Weights of a small mixture-of-experts language model, trained from scratch on English Wikipedia: width 192.
Below are experts of layer 10 (counted from 0) of a mixture-of-experts language model. Rows are named router (the router's row for the expert), up (a neuron's input weights, with its number) and show model dimensions 96-191. Each number is 128 + 24 x the weight over its row's rms, rounded and kept within 0 to 255. Numbers have three digits each.
After each expert's rows: "gets" lists some tokens that make up at least twice as much of what it gets as of all text. This comes from a sample of Wikipedia text that the model never trained on. Tokens count by the router's weight.

# expert 11
router:143137103098111115089140157086141141125101114111154133141124128168123119093114143093141117134126107101070134114127156134124090131116131146133156138136081142138163142113139122075151153167107093161142115138121101149147106072143126099105129154126125126137100171119170116115126156147097109149
up0:107122123166121103140161102154142163134121147141101092130137100142131116113152126116149110150112121129121155104086104136119156139151117145122135155132135111161159103070137162108110170181140134144145136188134117145125129171148115149114154132124154125114168075106106124124073113173084115104
up1:154111151111105166119131095138133116088115121113123133142096106207082111148066107184128090095125132080121130127091134104156124095115093118146124118137131102159071154096136145124143161125110147122151100116130107104100152130128117098163118112126108097119118119100077167132101113156122124141
up2:123074136126145146146093122130150106112121118174097117126143096124087149117101182139133119188135075113131131099138122128156154109109096117112142166155109111127149159146118106148138135125115066138131132105176102114096127099134150098115155088114120114143114134172136079091168127102100144131
up3:145162101133134080129149121129163122090125106144140139149136131125117165100114157158116148143130185157109129118169164160124133111124117140161149101086133081145110118102137135096165166083127127128137100159148148138095080107127140115094127116117137108183115146104158138138109129108121131127
up4:162126143107100115100126134129107070169108149132128106114098120146122151103137102147123146118141113136050081096099113097132116153114103147146122145160148113148102140104135119148123128167111153119113122132155151082089162140121134088130136108105105127140141095129116108153123075106142111142
up5:052145126148087127143109153102162129125176157110152133147170110197116132099110151128128148155087169126131052123119137092133125134140150135109095128142155118149127121127096150080140134132136125163100121111117119102093100151149135154102146098145164103114112118144117132122153104191117142125
up6:133123145125117151080115110164141089114139138114138156130105129108119130145145118123122134135106143139100091131134122083117145134108116148124161095088110164136176128164123144143089169131137108157147119085133060101121154130118135127107138130128087112098127123120124145110127111139132112142
up7:123115131116165142140129112183144106072115130125150131136143132124119145115101147138104083151085123116138132102115136136138165158130121189125123124099128155110109146145118143127147111129163097125152084111116149158102109132185145129095105132129131103104092148098159097126107147135116100147
up8:140125137113166120140132158145140165111119109165112062157102109072110115094069144104115161115114118150137126090118100149153122168137143135113122144132105173114135149106157154169132158133142126135110130122112168109132109123125101126105118155102130128129141166141130080132179152114126171083
up9:094096091119113110168118122104121146153113154103084106119137125095120156160098126123135147145150123165115163132123146136084150131133118167106128132131147122125137119163170150130125104138124132136146146106148126145159145124121159134071127134120118125147118145143126138191124161096139102124
gets: "\n", "-", " (", " \"", "/", "'"

# expert 58
router:117088143098132125096111153120139147138171087121161120100150092117121101131118134143129152186164140129102143127105100144147135135135114103143145094155103154075137116146102142085118079098083151150158095175126101137136122092152106073124150152145174102124161150158133135097192109133113096152
up0:085096094137123150122118139145164136084172113125150136151085120134105109127144105129131129114120122129099170148111141091120106138126144092114107089112134119181133138140148113102143126144152133142146111126083152116120165110161113119137125131140129098108159099101124126126161123079137124145
up1:111110143090145131143133124142128171162116130148128148125100135108131114118125129136127144130096146117105133083135131137109166124109117163128087147163127142158148129097126100163131164113118103132159101132163149115115150148136133118155110130142105150114159103128147125115118165172104117114
up2:109082127139100123120107096108130170112156121169125107092128083125087101145143126129115090142111132150143097164150180121133113156124105121148134111174134136200130131095123108147099115143169152084159099078117166137124138137144181109133115151126131095126146094130146091124179136148087109132
up3:120123137160180163088097146100140143114127134119108103125152144131166148116164137142127099111111125145120117129139125108090155163166130103135147105127143070145166140093150160115110116110149141164140121092115107123158138091122118102046115111146130115174121088167116084091101123103128133093
up4:136124148103109160121101112135131142100122174108140130104101152154116136125122141138143123152145114115117186157138138153130129130118161134112148103123135182081131153152072116157111117098150134151157111149176111087165174157088109132132118151113149113088139151113133107071166127115147133124
up5:157128098071105143170098085149124176095102148140141116149091159106140172123123118133118119110116125100148097160153150109171150112160133093155085100148113151113091096116129106138139065108118087150141124147140120124141168138163131112118131137123145143099133138141136116116106111083098087139
up6:142137133098093184145154092156159154130116123098144083118173129108136095154108150148121149067085129150130136157104135128071151087092119095135117182113113129153139160094124140124133086121160185137138095149142159122137137149130125143118150163146137109164135122102172109173126142123141117136
up7:108126103131145124104107098138104100136122111153105161121110139156126134122118125142083113147157145161076126145165099124094144169098154132151113111176150118103153119116129129147155123145156120147091152139086094151108131148103127132092165128097117133146096093118163127153137126177136093134
up8:159119161112100103144125114142108140128125109151106129144165099131158135103108142181109166143155110182130128119134118128095181153117139116149115166100128131112105134117134130164147131115097129109142145166155107115140176137113140072133142117120160073156117109143145113094102153088094135126
up9:157134117125133107134138157119167111130163140094169143107127136121111144148109142150121196116169106100107121078133135114129116154128138148121130120101075152150171109128109145113158104103141135146108140110142138101145078104107107129131160115139098114144105112118129172167141151127130144096
gets: " |", ";", " —;", ":", ")", ");"

# expert 56
router:147123145165135162199096151104182190126159132157108130129153175119090132157146145161093109130141095094106116145100131172116137126145105110093144127133114133112132130123067141128119155116113101095162134112135110142155109132162165112138134143159147114133172116099125119150119120149127119103
up0:129173114095121130135139125096148128122098152132122136098141107108141140137119104100144167115139087122140136173163168141124139076155146129146089133121145101126127166136107158144147101093133139135122164146141075160112168109137110138167149124109113129110114115101136154111146183116145168095
up1:169137131109123154122076115084152110117129092101125107138189147132116111131085152082152121108151136106142155165124160125112157146157129135063074149106140137163115153144142121146159143117163185117116084120147171110149120137105144095140129127150117130137104145144149114120133128117102128143
up2:099145112134150156139160157111167101123083104131096124165096116136135113086135102101134121137121127185106104100106110137106161104121119122127139113125136103104123134162147109066129157142101119129135107152132137119118171119112106119145187127155111114148144152143112148059110042143148127144
up3:102099132143076139151093123149147123107115142093134091148148104146163114084132140124136101142121137117121143094053158150134125131097141135130079128127123079130147105131138155144120146153095104146094135141143109129110070095141111115145125110164129105148123119145132090153110194150105125116
up4:133125117092130136136122186113120140120165119091104127173113121117137159149146141122116108125123126151100089158142121118123108113113117124142141147089097157120144098117103125091131126124143168135130125126126118103110131122169108082101100093098123161177181108104115143169115146122154144153
up5:175079111127091140134141166131073123090109157129127102129144117083159175140099169182110154154106119143143113126106131167111129127147151104122131131091094140133140136160131129115151155062129133108145121143092131164157138114159124159061137164103099118123102136139142102126159123119133116114
up6:134168148130088138171127122164115076145133149107087121134097203121104155076101119142102124128128151098140172078145120123116118154113169119137133143136130120138098149140115161139128149112149135093093124152124095139148101139131109104139060178148097123164147110117069137148133146166149153138
up7:147123098120164149089143163136137125118143131131156075140202110137113124165188137105116123125069128126103152122208129159125112120125124093120114119118120147141149162109167131157093152155120125145155147133102083134167084148116120169143129109141110137096107148145141091081142134110130103093
up8:157087154093164153149088176139139118136159203129139127125115087110137095142146172101084171095157101162123145162125127157128122153132118102141051158136103092169133120153088135123094151135139155107117119124076114146155109135116127159164115121122111136170117123149109125099113106152176129120
up9:127113133114108132139150107152159116129133171098128132166162083155079103104092122105120132116107123115101130137152132110114145110124126114119156102098113134158126088132150128124113106162094141153151083137120136102150089092155134161123157069098131117134121174159105109117115128181071123168
gets: ",", " and", "),", ";", " the", " &"

# expert 27
router:111144095126113079125119114140151117144129101168159156117104130138143092145084106126134117123138116133101142132096121122174153120130158163149164119148154109135110132136116124102102156093112099114135101130130143100189117130130100142130149113130169093128128096105113172121128127133136129112
up0:159111091139126138126133130148144137101100123127125147122121162155108129130117115103148168091159154128154147142178102149113148094118182125125129163111117147137108148107138159145099164149157113124143114162103136152098135115158119152121121141155197111107158165074098103139132127116165123089
up1:152118134151114114147090139122121100152138168181152108115171115152078086154134101127143108106130131119126116125120111086104151135147107116122143184138182097121126114112129084115106094087082088104130134138147110118111115136109172150109136117164107133083127132108126157127146104130090143113
up2:133152137106132144090140098083127147107117147120136095085119117093145140178102143151151144094123158132145112104151136127090154124131150113137147141124118139162108111165114140100121118134111124143110116129137088095136123161159129126102106120144119089089144145139106114174143122149148131122
up3:155137108148087135173089156143123102122137163137161148096140120140114147179116149090116117108130109130134143169098066133101172140159106139169088134067123127121141136096118111124139137120077125117133102111160152135095163139116176111137070172121112122099088085144115153118145130136099112116
up4:170127114152143123138108128126127171092124140127084143089123165105157104127143168167112129086096106091115096142139109169131145132115151088126104135108154113145134119130122137143094109125118136121117115156124158167157146108094120112085185121089142124097083145106157133076121140149162118101
up5:154175102120125116134134106111150118169144101156089118097148132076123097058168117118111120121169133118138111166162122133129138107141156111111075136088104142130132144154099101102162092117146150142151130141092080125175136118176111165085109131149140111103114132138110085129130135179141112143
up6:094136129152160107148113129142142121123127089160170163137107170100153121137138110131081126096132112121123114122139104146133098109139084125168104131143147100177117111131157130145143150101151126128092108119085116153154183138124106148113124123093098119155142116097120158172130070144146127129
up7:137143142151116155109146177171138142161118118075135109157119132115142092124132125111152103137124115122153093137144195184088135149127098142148119118151131093136158138114162146137131135150133158106151130119128089104140152100092108130118161139076117128116134124108117194113106135157104120114
up8:127145130109161139124139140085162161122134135135161120113127112126132130148073109180113141096094134194149111135112121113122106087165145127152156081176156139142145145150149121141164165100073152148127101193146138104146114201139134115108123165142147142121110130146125110112094111137142163142
up9:132105140185127133156139108097140101138138130170094099139171139138147135105121113088163120134118106149090128137142092136127120101111137142085119142161156093093139109113157140101092105121175157142136158154115130133131146175168180164128140145095102101120130153119132114103093168149150113117
gets: "er", "ar", "or", "el", "y", "at"

# expert 8
router:119148130122164117100147155135153143171129119142092145140159165103143135122113141106190099152123118171106081150141125166137110104115127097133127138123137138139108131156095127132126148143134143115125101088131103105153113128136123137128121107152092134131086165155140134131122088101109129185
up0:150135143096103145145102161129138149143122109084161104141103125122132098095068100139125142158103172143133164126178135094138080138156149154115137122144106132115138140153119111092127103078103123114135109123117152152128137153134160090114108170168131113168146138166132093076126138159171151122
up1:130085093155125157145189163134112184154162088153118134161070088128127107114103122164082130137178153126135152156150149110109131109135128129134155113098123173125146121125161148145145120133139121094183138124114140117149116134128140119106139096102091156178111124112133126130115127144108168121
up2:100156157153134095147114155126129123149142102156082095130143148139094111128058159131122117126137120150103127130150111142169098132116110147150125114135148149109131104132156133118109126158164128093158157122144175091145161148179117117116073127116123104154105124114088117109154133131160104141
up3:141185137055078092168145155136100102120102093100105112153100142103112148090160116121119140115117157134108107128115086126133129123088111161110142143089174107152140130130146111151137125124100110198112143132143086095145135141111140172111089139125136105106099151120132116118088119122139174183
up4:108123141144115124158132104138148131124132095120124127114167159139108122100140151132150081119149136133165129125096110107155108080105073104138093103119127129092121126120136128136085158121169167134117093124148137092095153136129082087110185121088133131142159111147109117173115147137078121088
up5:094057119130145170134145133076191140103150115136098114101122069163133107119140111128154103113076109164116164164093128113125142132126109096101122111113135141164115157135133182097137108096148118165085128095136142117090124145122134110154128097144138122144098138124150127134137157146136147107
up6:154140147139129165144117120138115129120085132123163100134140111092116126189179182118132125114122161132090088131130114163125101132106160146170111133121108083152132092141127131136156117178123141146116126142133116122124124116101102144135089119152064105104113163140142118105063141107124113125
up7:084138159171165146167126143101147122157119132124149112173135114151110081056131069152117090170160114129121135146136130090102137151100120110146117126147119108119108119075108139095122137141114138118127133104142147116129142103163074104141150137145103121143135117140129142133192120120113136114
up8:107141156108145104136130132087127141109140122165095200138108109141125126128136073127170121137135138155099099098121120130152094112156132114129149158142181110159143129116139097152121090123143143135102154108136067070109121129111112132152117102103165157140139078103126136157114159092109138125
up9:131138106124131121116116140111167071144090127181112175108135128170096154131163082128131114093135102083156124137135101121107144110099110153103164123088120066100124115132110132110137133163167132090134111144133145087149144131129098126116137107113134168110150139144120096137117149092172131128
gets: " S", " C", " D", " K", " B", " P"

# expert 44
router:110109129141125159147094098117123158148158109092129149130183135119114133097124119125147142173130137065107203162126133149097128154134082110158108142142154124081113125110091135166118092118132106159130099131102133133131105115162186091124132133143103136143137104095155140150110121123163120113
up0:144142132109066145090102113142123162103071103127120155121100103101127104111128134131128147149085160131122162144120135129088121124160138116160115107151143145113154140114114162135146096126109144101144080132147142086127168144159163205134149146110123119137145108096162145135124088163119149129
up1:143129124153110135144096115122118143137135131143114163102126158124120152075115130157146148137092173137120109144137130105123148113150106062150047098132126120126104128131157161130162103108110134126150107171123187134107172117151114116117133091093149145154105132117144144118128117137151113129
up2:108111141128121196132123139113126110118156138117147159116144143075111123132167142141108158114066137116142150147133056124116087163144140143154115114122103134151131125146092102111151109100117113127120077120135133145080128147078178111117124109131156129146128146151161186085134124126156128123
up3:096111157146100192125182096078121119114145152170149121139133088167093093139119134119147149110106135157149168144148121128088136098125132105138123122081108104091118140151114116127122093133092122135126120132139119132170129159100149132128149174110131187139122089129123109088070102116167108136
up4:169083152128109157115128093122099163142205146122125100129076119118145124145132131097099101107111121132109128140108139148116100162132133115126167138133124115105161084118115102118117112134117127115166034125133142137122140132177123163123128113136114119126130089100087115176109165114131154125
up5:153130100142120149126102120112137107123133163096133107109126118113097157138161136187086108088151154113113109150193105099121115115126098106189136194174085106064173110126123148158130142139120129137124099100101101167108105154114164148159152108136126136146149112137125080095107142125139132124
up6:141114115138093147107134106066117162098121104133107106117121141096141105074151132162133111106105132147144129123129131134107091180112153102134120156103180124091105096134110145141071121108133106124123122181090161109115172134105158150123125078154147151164098136095135158132131136106126154122
up7:124116157113103139139097135072163113155159086077151126105132071131097069125124128129121149118120132084146139163103099177096106073109158127150129135109174155134125126162143176137181132166149144131120131118108143144128136108115158150138097127094135133128137107154075160162115095147108129133
up8:135140120120115133152133120087093154108127112100066089127156123136139110132152112116172145135133114112142130133143144119063138104103166139146130150121099124156114117112173151119141170106149104107155130093133110154153158137132121115135109117125132113088166114143119164137147084165143101125
up9:147111132154128209169144141144125134151109111146126104092151157110071153100097147099134147143100082126154102123150135132073132135136133114126169113124119120138133079135141153140144096134141163108123103150146122157096148146165121130127143173122102126150112115130113134132141114107120164125
gets: " the", " The", ":", "The", " de", "-"

# expert 5
router:111158135091102127136152155183157094118085113201113118101127127159122121184136144173154162140165114142149104139129101113141116139090117136112148132123114124153156105176112151088124121145149144125080136126144114174096141144156090110129134151134107121165135125141153131159110136144087107143
up0:136120126099110123142140127143083120107142102120112128136139130154096127157107160148154130075096121127146150106140093128142131150121139142156100188119158114110099113089119137118110117081151168155149120156115119111121141124174126116149133070127132113147095116095135071183117143082164115130
up1:143093138119146174128142114120125121148159101112148146139027132111190126155158115124117141120122138124109113129127138135128154108130139119131118133113138145156081145136125189112122135134131115145156106107118093123105136135132131088162150120116149121129117089097097134130120138094076126101
up2:143139134087145114144127135127096098155079147104101103122143115176161139121109156153165109069121138159144124078104131128148111135166139125119112127121096143130088134151088133126064115178123154102169138093151180168109147125130096111092140150106144117131123158145109143143131142109159132183
up3:092130080110110143109114119113130127116156149159122141136147147067101152178133108126116112120116124139136171133112117086154112087154110137135113157135100150166098088155127128111142114130140124110156115119149108154152167142145101162115153137144159142124112118084102102165106116108131126114
up4:156125104052161096161136130107153136111156117121139161126153104100128136142140151082145118117104147155122087132141172128140109175129099139136093117151126101133159097151162143145133159130123115116146125131178110134117114129160091141136137177128124145108109121135111161151106084166083142131
up5:102153140135096114105160143139126161110090142117122125116148144151127122132132130160106136102150120163119118135113096149114064105143139122152106094102126144111157120125097150113132148142131166116128123159108114151121159119159144118121160160108124094078138086143113100165098173103160130115
up6:110161057143141130142132126153132077138151174121103117142103097122134119108159181133066147141162130141165113121159118109137152167135122143128149145128088155165138108104147102157128118155132122109120131081143136138119146130137151124107116171156097120109095124133111141119158125092127189151
up7:141109151147159134105171116155125142190135113144111090104085121129111136123124135150141147154104130165146126113119109092113103173140131162128092134135154116194127141123134145093148103067111134157142099088117125071102153152152105127145117151103115122128159122119115135129129112135159161133
up8:114135133098112133091105070115153095111152107121140127102150142077171130116099135089137132124116174158077098113124118118114139140165117114126119111189110136120106139163122160128085115091143126105100154144126114154087154137141116121121158125153112121110118122122090108090132115121131146126
up9:106143106129091118171087124125123105096145127139126095111157101132087108104104146098134105114113142151104135137147160088129200098128163174130118136137146136124136144142099136103125082114123153135126087154118121144119141121143066124169140154089096065141106118152145122137150114109114131152
gets: "\n", "==", " =", " |", " ==", "==="

# expert 19
router:122152091152119134135137129120124110111150097124116143122122147134117153141146141155127111094121126125164125163118135143176138142157100172104120133104148132148128125114101115117115175089134152109181178089137115158117108158115164148137156118143159107122107067091100152182139120164132142141
up0:141120151099142143120118107137136123101170137127099142111098131166066145124098125076098111114159153145155170081167133124144097139129154104149110129111150124148103137110140109109158117125154148086140145165141116140110085174171122147102102096179147147146131151143135145111149123112132149122
up1:167131172117141124134104158104143084086104099122127124169126172146120138122114168162120135119131143183174144108150166120131120092121140137140121088136130135124106099155099120165095139099149105074126110189131114148124123159144150108113122084108123117119120100126082121136135096143124097146
up2:127124154146092136152132136110118125170128115115130133114135171132072104083116061100097109144169138157139053167142153132162132103087087151137103101122127154152150123080143167126151132088107151121123137130077114124101151173122141147136075138140159125144137139174099141112109158150138123119
up3:143140124092130122116148138163149122125114120092144131115086133195124131117138135079113157111171116080109138137157148112117149096122125156110077119103147130166151114151124120145101091104156123072107132142141121118127129116112114130124103094138163057103120165072062112142104104113124114119
up4:115160126115096170159127145185161091159121139151128158107120125120151136121149152154157103100142155112136111120121069120172119142153158112125168114105127102124108117118105130125178185109119111134096119141132088113126122169129138117078123143099098112099110106128141142125134076149115120134
up5:064131123177133130189130094125165130113126136096107127132118099134128079126129112114117088118091157110133146117144172137144127139106139178093110173117124148136109117125119128080137134153103139130133117089156087131140170126134121128151122174140094131087116146164077108131134152110139105116
up6:108118136088120121103089172172103118148104149153128143116149101098089170148123136121119135081150136126136136138147143187129151153120106109155200108127173102117106119149149121101087173100129168132169135152133093125101086104139091130125172137111125127131151180111153152110137135086150095123
up7:124155131121119154135105197107122090160116115084113098150169128136134108141122163111175095078122114132153174159167131150124113184143132114118138154142138130102121122155113142112124134150125130163104147096112165144121112105141123154170131112122098113067139122140111138121156172115146075110
up8:147129157141123182113122096137110102134123121126106115146121175116116158153147128144110174128112102134118121118088116126148171129172156099153136117093140113135127130177114109145066147090082144067123129118139122121161144134100153138139102166120141151113162176097131134118076135126133123120
up9:130154092150175122103143161147145135120141162156137129091139064148114098161122140111126123104084133115132101139139097122107150124141166126070111147157118134172136158125115107094062138121167118157134139125153073150112139126118137086158139113130091116089130125111087175154155109133124152125
gets: " and", " to", " he", " his", " or", "'s"

# expert 38
router:138122079134138118158179112134192138133188126110101146119137154128102060153117090121133178097183088136088075128123081114162140112095106128136125144167149123141102144129140103116123117116146127139145136109098121141121127150099108107107137115155145097189151089130152119153121163137104145110
up0:143127119156146104137108104161147160141138132102132104160131125149127102146138106139098124109125143135192114108145078143117130079107130166103108155127126088129079123125166105127202137157105144138126116139185089127119121124078113126127129117170101118141117151150071123175118121136120146113
up1:108089123121182120141151158096091099130082148139133117123137120092130184123104164113125127101113133121143157120132142119146130107113132146131117094111129131131178148120188103185154110157181136115156119154117163116118055140123103155132132093164146132152131128166106092104169129138138112150
up2:148150124088131161141108146127143178178119135082143153118109092161108129151127138147147114106121170126162116155117086096131103098123156091136133143166071151191155108133163139115132154123132162112163132117117165129099153118115157088077118126138102104139118079130113128113129132140138126137
up3:113139102161081099150171094125108112136129088113111105155147123095138111137137142178065126076136155109101100132126120137134108146125147122123107115149121125171111148135151137150153172129110172081112138139155137109139114138105112126104109120097114173165167117162081098152117146155147135188
up4:150147164122121121116108139108155139145125159124116124133144129096111140086103175092116130120122077151143132100157117131081149140123120128113108167134143101170073124150129124149136132103132138170135128132137145139125137108137141142107120135127148155099133124098128109108102135173090127148
up5:154119120080185114164112187157124134147135139113106137119132140104137080139102185111095145146159149110127164155164159131107146112134111129094141100109076179127142084156139132134114104104171171126099109136131157153145108118140180118089076119135089120104148107122105133164104139086152127132
up6:130111110111137168088097130147158125106165122143112135121174150134092142133140108183116120128133125157106140128134147087069180120126085088148117134136109108148099129097161126141138127138094117157157141131065085130145093160132158170136145073128129165105135141075160103159115153138165126122
up7:123082135136120143143105106134118086116123090145180097115143132148097123164111136129108142115134173148143099146173127146102113152121123117149133117118109144108133100134132121114131131080126153148113118137098148152122136096153116142135113090140125136116082094150132125138125130176114146125
up8:159127116146156139120141122137164097151113160121167079124144129125100117156118151155075119125145135144128112143124083138123143092117138151146105109181123146140115123124129157116117115092132160118140142167177132134110170156098116085128128116106128116128092127138116118112105193125145127132
up9:167084131128131136129147103103126147152122143160162135135153112115138105148119133149150141097087125155124105129130135134175135163148089142153071145124125124136146120107114173141142096134124106088080126123111155138100154127137064122160088143133145117161108184122112040164089111126108133112
gets: "\n", "==", " |", " \"", "===", "|"

# expert 4
router:142110088133118127117117185175137136121138163129126140168137110115149117104157135122145170180135073103117138111122158114142096105089122153091157128155113141125173120149102093120152171153155094134150160098135131141133123088110142136126149127154105135093141134156114145100140141117111162089
up0:149097128125139145107165136201164160116161150120106086162101130166141126119084140132097156121173129159122165096111101079122102131116106170132180135129096137159151139136103152130150156156109120118160136096108144091124154094067168145115116148119124128118137152125123160151112107127122082140
up1:105142097125130095112139106182126140128160126123130103159082096080110148169095121146098116110135112124147123147138131149141162130119135124109126127106131194132115104132160150127103135177138092120141113099148099108132124135093125112100141097106130116108120166161115127165129108141126116121
up2:118140203139110146142159130139156139104125127120079129126129138112120170135166149128139129124066150136122154150104121092142119149154146112159104121113108088103105122117137154157130168168148119136137124131151109120128135131135121117111103112165157158130079142112166117107163150131184122124
up3:162095116107148119146140125140173139111149109138123096099141120134141096113088157134112127146122142180139100144196132162095096128128092108148116099074157106139119117154120155132135159144140113102132123115138162171112103124152132145139125091167125143135143097106108106123179167144113150130
up4:127159133150147145138123168139118157153148158131141140120147126120144122106139172138131086092136126147133137145111141121125121141163151133099172135115174125108147100144159097151110130174149085100128080177105142152065135152091161090116146107096136111106138180139132122162071145133121122141
up5:135169101128152133113079119119146133136102127100112121118134147122115110126134134114109120111100118124118130135124133116116112084129127126086099112109136141175136143114152120137144114129152144097100173122158142104142170112199130139105103168142153152116083108129110131089153131147128174128
up6:144142142132111141118105128127167134168129143129159117142147146166127175135135127128116125124117111178170141187111141097160055097119113149153162118096128204154116146134116137141122068100104138134145157130127130178090131148110108147156151136099136123086107069127122087147138128117107146119
up7:139150059125125186176128154157102124103120110099137154107152113156107107113057142129107111102099126169159112106132125126130155192118127120109109129161088132140150124135086149125095135160121145146143146119132139131112173177145120113145120112166135086157082102129108131102102147138123131088
up8:113089134156124152135119085146185161137110089155110160112187157132139130175125101087105098103156127129139123125105127091141087125159128122100150129126126111136149071141127119152119129145112132105123094134120127145121123140128112113116122094142150130068125096135100123124166110144130111134
up9:150133131137105141094118167131119149141103131119107138142168153135130125129094136150101156131101170124111093183182114125140093085119086115102066155143145114083121151145159094107135130165147125105125154128157122161097138112168146119121131116169167153108078121159120140124095130164155119164
gets: " F", "f", "F", "T", "D", "P"

# expert 39
router:122158144138114096163147100121114114162134089140086095101151146105123123148153179154109097121112153115125113139135159173164131159107118093110081105140127136149137122130106135159114151111087126110128162168170093141141105105141124106158125159165136099138153118110097101117132132133195101144
up0:111121173146145159135120158140151155126132156115125112107154109130118125133192128142145077127148143144151148138118135101147080159117155104161118136139091117153084146138120135098119142166123148160138118090169175124151155131134138131131139111124128142141126127167151118092108050146182102088
up1:164094149140093100172120137118124081146144132111135101103122084149120090132122164149113172160123152116166181134146123115092123140132145139138097148143129106140113120134129119102084099156134165137118104137132122164120126173128131113151122097123163110112206144136133166136088084140100126086
up2:174109105144130132123143113164153146119151084077117123117162162084144135098137136107114129132117194140135098117156116168116135130152168136129141146124103084157122145110153130128142152143104135137123102123147130127124104158109111107144123126155143136140157137130152139130138127115152145089
up3:143129146112117098163137107122110137126171128109155120135128137148105137092101139135146127123119071088152121150146147119113158119135108163133151192150155165199130151119073127183132142163111084125140099167156132137122103111146149125081147113096123134155125143142135125105104124094108086155
up4:109114130114176101163164136133123123111128134111087186087125136120140140068134094122136083107106109121099121131156152157149117149111150124123073142089110151146131140104106143117136159116174092101157151113151147146108091155112116121095120131134148090091134133126131113128110143130112108141
up5:124132112107138151154091105154118149158119147100079117132114081146110128153152160124140118133144139156118102115117143076131112142145112124129144144125134134149141109157118139116094124114141126175100164134154061127120171128125103102112118120096126150103156138134117111150112145079109125154
up6:137135144124105095167133162121177151132124140136090118168140127159150123152100140124133119083120142134108141131152140121130144129175122098153102136151076118082110164119101116143160095127081117133123129141128107106134153187101158110122160158146145098140093129174144164096108130153103121110
up7:141134121120129092126090122087092148114132137150135114104128123086130147170098096158154128118113107102155143131167128143102136144153133138140137119126137107129093137158140096130141154104150125119095135118159162118125103110121147070131136091106121146090144085126132051122093165133109118093
up8:122154171067132107154114139129133129135160141129127102157160101154064120166161126144145182137116130118108129091103115105139149155141131127104140145101178135117148108140142130170121131094092105130077114131155145123162119109085117097154081116109113116085133158119159083152140142129140141144
up9:164122145129118136123130105135124084118125145084123119142124125142137115087120169111119083141110114124106151126156129106086176123091133111147117146100077129131151138115122169138135151116170112106162114144137093138136143141126161178092107129132073117151109170152121103146129149136156103160
gets: " was", " a", " is", " as", " and", " the"

# expert 15
router:115171127157154122105117089108141148160159144127148156133152112092156107107144089145142163164155136125070149095128115106127117133110174111116116123172134148113157144134109117070112160130123138133104170097170147115118109141115186144134124103128175113178153139111136157097132114122123123114
up0:136119143111084163094155106138104149143134147167128134159165108114132109101129162144118133098141113168079072117109114113117088120133141186114153124120139131115149127092157154125138100172097094109128139126164132087092099131123148158128167109094113112108129116148121099095180125088124100138
up1:139127141135129183129141131079112124103152144146101161086107109094103154129125095117131129123112143111111142142142115142128119124083156150096116122126129116156122117134139109122139114082148172126113098154078129127158136171145140129120195145104133097107153115079140148151099169141119162101
up2:120137093123142119132140056123134084103118173136173097133143141122126146117132104142160157126149153163122147116099123144119114130114163127129122123110154135114123126098130154092129200126168122135120166118090109140118165179102145114120097106130093138146130099119091137146121120134141155201
up3:158103156138129179130125115094156153117141141121155112123121136111144071090124142127116112097130170121136130076131114111150122104146126081175132113142171136153134093120122142129078133139119102089067165140096143124109120164116125119120135128115152146093128099140150101109165137148153114159
up4:096118123124131135172168118141169121135123149140154165155072110109120121122118109119145143117109163081136157115110173132143118135090134184116130155125118102105139116126101133123113143112134150099147130123093152092135138111141171106104139102151176110109128105129106083145074191109139127109
up5:157093160153122101104176114120116132147122117131097123152139119151095132110108108090118106137081126108144130136127147073195170139107170133087085176103112109163126114088136086128101162141113131141155108121107148135125152114139122119163069115137149076138152130168122124124143112129144165101
up6:107112184148143136161119116132119145158084179078114123146122102098108121132164098164117093123168131123113123153174125110146114107114116191089108104123123125136111150144145149087162158117126147138120079130135129109128134161149084119125115118133164167153100078143107137100142143158148086124
up7:123107117147101165122101131112095119167141140107136155127140157088082073143105117123132133151164131130133144087171162112078137124147166139120103131106108149163126105167091147115137114185145128167141166122122122131093173105119151135131136159118143130152139143112083118115100146175136145140
up8:144131127129110102128137110122129135135182158093117111111138145145142113130121123143143148115127129157112178120170181140098076151103200119127126166115149160135119094119120126149071140142110095125119119166142114097127138142132105153122136121077133108114143174137129119134134119138145124147
up9:130180148119133141136156135096089121117108137122120088140157113095080130135136120156146111131149126118110116159157129083142139126136131105103096109134125124121130156120181154155117161127112143093069154102087140133123111132116116149146112131134142114147175133092117135161129163143108138062
gets: ",", " in", "In", " In", " June", " October"